Below are experts of layer 6 (counted from 0) of a mixture-of-experts language model. Rows are named router (the router's row for the expert), up (a neuron's input weights, with its number), down (a neuron's output weights, with its number) and show model dimensions 0-95. Each number is 500 + 40 x the weight over its row's rms, rounded and kept within 0 to 999. Numbers have three digits each.
Before each expert's rows: a language model's description of what the expert responds to; "comes after" lists some tokens at least twice as common just before its tokens as in all text. This comes from a sample of Wikipedia text that the model never trained on. Tokens count by the router's weight.

# expert 9
What it handles: Line breaks and equals signs in section headings, especially after headings like Career statistics before a table or list.
comes after: "=", "\n\n", " |", ")", " =", "|"
router:532459485477532521495481491506424505539424463483475464527481474472530522506507480491457429478552578475443489484464563507485526526474524533538436516494487483514475498493487508584547411539465500432563501508477499569538577506524450558507514462464536483583514520560541555501568502496384525443
up2:505562513546513454504522534495553498603519446435548481510481433557507465524534441496480482522533474491476459465496437512472525488542500500446494478581491447527547534570497457598540428442502501469558498515460474449505513488468498470469445447519566527525455472455521534507535547457472412554
down2:538457500461445445523461529570526452423512549448564507553461509448514354500480496476505516458547493597509468479473525489504499559496491483473435473459520466534455566515525515491458523491460480504507528522459498566414533454514547518465501465519466498527488518589519502462507456445508527555
up3:523488501510556532446537550540479484582473560566537547511524447459514484446593557555472517561449473451491447512554532457518539500439515485496501514484528433504485554475474464533465525523443500469468453500559546483490442495515444526488422518463494467462442459488455461493503447526479413570
down3:592479567574556459494481471522540513476476506495447530513576507463548524495530493490524569499433462521528536513486489424496480517463590532583528484490558479517530527550460466504550539513415548491521492486464489473591458484475475563569486439544484497560484525505483482526519474532554536568
up4:502534460583479581392486495539521533556425533518434516558494435520565516581521482506529477491511534467470533533457574480460571515538475464470486461518541544507446470464509525515447481453512462445518483542471525591509476471605512483502449518500521528503515525458529517538469531488463462523
down4:448417481436531501472519554445517434508490516539587481526529566522510500460513473490497575443485516440444522398464459533546481451516502504511531493517456515478514470499542513484497456511504481523474572485503508510511482517499545562520572552527560461495478640564504419460480525518507480503
up5:514586497513516518488498516477504503603479544495500470451510487482558464446564521413499532544480444538478530498509469477557466466589438486510501474449546470530520511542471492549484463455517498482498506593530445512506457419507463462432427590537557537527460463518485536513491493507414517523
down5:474420477519513501437509537489553540505424505526520526504507543473547495505492473588509567506586458492473517553544469487495420461506491482493564599514517529466490481512426540449562479484513441476460436493542502524421511475548513478537498479462515522519456511524508540569396484430516527540
up6:569508418431517512435497531579483495550563459515530507524431484541551520496525443492464489549525523442431519509513491495540540579503491469464486488461478482464563505469454393494551470503533489501483524510469517531578426481522495533461511527466565500499473509503492561430447512458417468459
down6:546499501509558498544456469531522487475469525514552489500508480435616542486430508518439494470502496548489562437503524469506500530475453503486460481529490446554536530446460538487527468468507464446550502459464448477496511508586540480615507443572466459405531429508514520500565506538469474523
up7:496583490551539514527514501516453417570466458554521498477512529550450530498497557487514490504509555490529473491543529460435578512479486560541494429469475510474478379483555543606563506523473509479479464504490588502513565516510505469455494499490550514495537549505465537505498555442508529572
down7:496532550571425469471518520555490481480535494509498483437525485483492481489508438561394453448501450535508480499521458516501438465526433535426476518482520494399429554458483499410506578515453547472547476425488498532492463484526501490513550484539500498575487512566555536528481508479444474480
up8:499492534560495526518442494496438465481488464449513510486467529486481504441519488507534451477474484480551511500560530428517589462467496544480499578478464493484454427493536441547488385501495522452472459477510498469522513439464451453497465530522565597509526553476452569465584561529475453528
down8:507448572486467509567505534497463522435466473485502516593517486550548495523498452555483539422485519461536546428534479416486511502556550487490513465538497568444511416539511427439555507505455529494500526540501511450432502480453517432512511527468521498514579475514478562532508428515488520434
up9:511522494471559481510564499452488444589487478497494512535475504511495525516524507519506534572534521578510469525492491557482550613519555491491504490570480452513548514567508388516443493446490480458537540452416535468470476536551534563501511494520539480557465513499556575486465507500417459491
down9:467537460556477483509468578482530465488577541429515545547539524506486503499444471435525474474412437465556536482469528414419523512578495487505469571514467475524510491461507555448519490437512495531507586514519529477481516528557538515502517531474447441583531455452446522513518491466452483492
up10:563488434487492480428540487489518541567472506505451441438534485528512492512558536508504518566467482441473538534547452480484456483434489475552455551493577482518446529533497421536475473466475441531535506502492567498431533488493544516473475473400560513472446525591440521474480534500444542518
down10:481517570469549493459462517498425510491471540511527503521506503479455485446529483451442523554520477558502539520516512625524448477490506472558377503537493534507434547481505538497491471514451465556530576455509471571526466477463502407444526415488485477407515499516526503507492530494494537505
up11:498534441532486455481519498582449403527593469471519447509486473513510494490457502559431451598478464480465485561521483520466508515530533513479537520506564538541492570548532429523482476461531565495499449481533543504520523521494493480503403501404565536530480496507441510496469525539499532565
down11:518495474472475534522557525536474518477509493496494544524549555497483439481501441538476553466537520547482551443494499542498457550439519570486494485466478413470519496392495553518429577469508546489502514562440529558488546427484525461485540464578461479469548522532519472518530523504488618528
up12:493453462478466541489494428509521514551488498457507597486462418596553520537512512479520528481557505467488515507461462510481482495503531499433463503521515421528521535444512465505507420534495500553497412476488544520469456484438505435460461436475560432481511565506566532525447553509483456574
down12:533404532533500542455426517506430535500549530522544483437494525480511576487444511488500478486487517565501499471558501521528475455507536461494446407543479483473468580437515469500477528505473481516457576487423576513531479530482493472512561532466529475463443522535529540482455537582436557528
up13:515527565547466556509466505487512402536587487515550522524498507512563503393518486511511489552421532503529524498459499497471475529476480490504530507468515494427476467573446504500484436439534528446491538524541475576524534503463417458415498499485512540564539561428509550532523558490528501527
down13:490534524466475449500519494455478522521483454385423469506456501552494524486453462484539505510480531491480486445462453560445544466513481441525459515571433544504525519447503515564551498472488518477531519470496424484486507458542429446448478507476428510585435500507555408475487424516466515467
up14:532526605471548616529492458551528434537509470508453505471491589470569484537572501490471488525531470499499566526546454427461511572478527510450511522484481493524471501518450478496466410538518557482518539444490537495545482468506517483470485438475522509492519563487539479527438504552450495578
down14:511431450501484476544534500509509514535573460515477543541530463502470548563457593457413546459508524522506434507511511491556475500553521561489458487495502531520549567453461530473544522488528532450534470496485517530498554452478466518596490453468457568535445456455558539571476453429488469524
up15:510534529497502515396551525536494484545462497540515531559501447486506554485514545505519459568537487506501476549495530507516457480411499481489512466490599541514534432500423499449475560446506516458461524522483530502545508501515436556502419482510463537516468561547470556416517418515421542542
down15:486510525527525524490483513479490603486572503439504482551491547493538396559509456500527528502525547533485558468462474432585469526540494496533595511474612496527516556460475514480507474523526532483555507493552456495532550533500504503517513468503491389458552423508514529549518469523492532557
up16:496497483480523479401560491554501437485473482524581537507532478521487528551462485526485520477490502504511527420540490538505527526471546489490458510534526532547500454484421511539539369446573484467514468447471527581486568546533492555490493498489463566467550613517516507503558498498461473511
down16:541540429462498540519487547531499516501551439511543538468484503542518477517405499457473504485469503496510548445440514566505428472501453492419488567425517535476454556563477529459485529504462522550454528495489547506483491535502568509523484420569546492421526487552478502542522591489473552449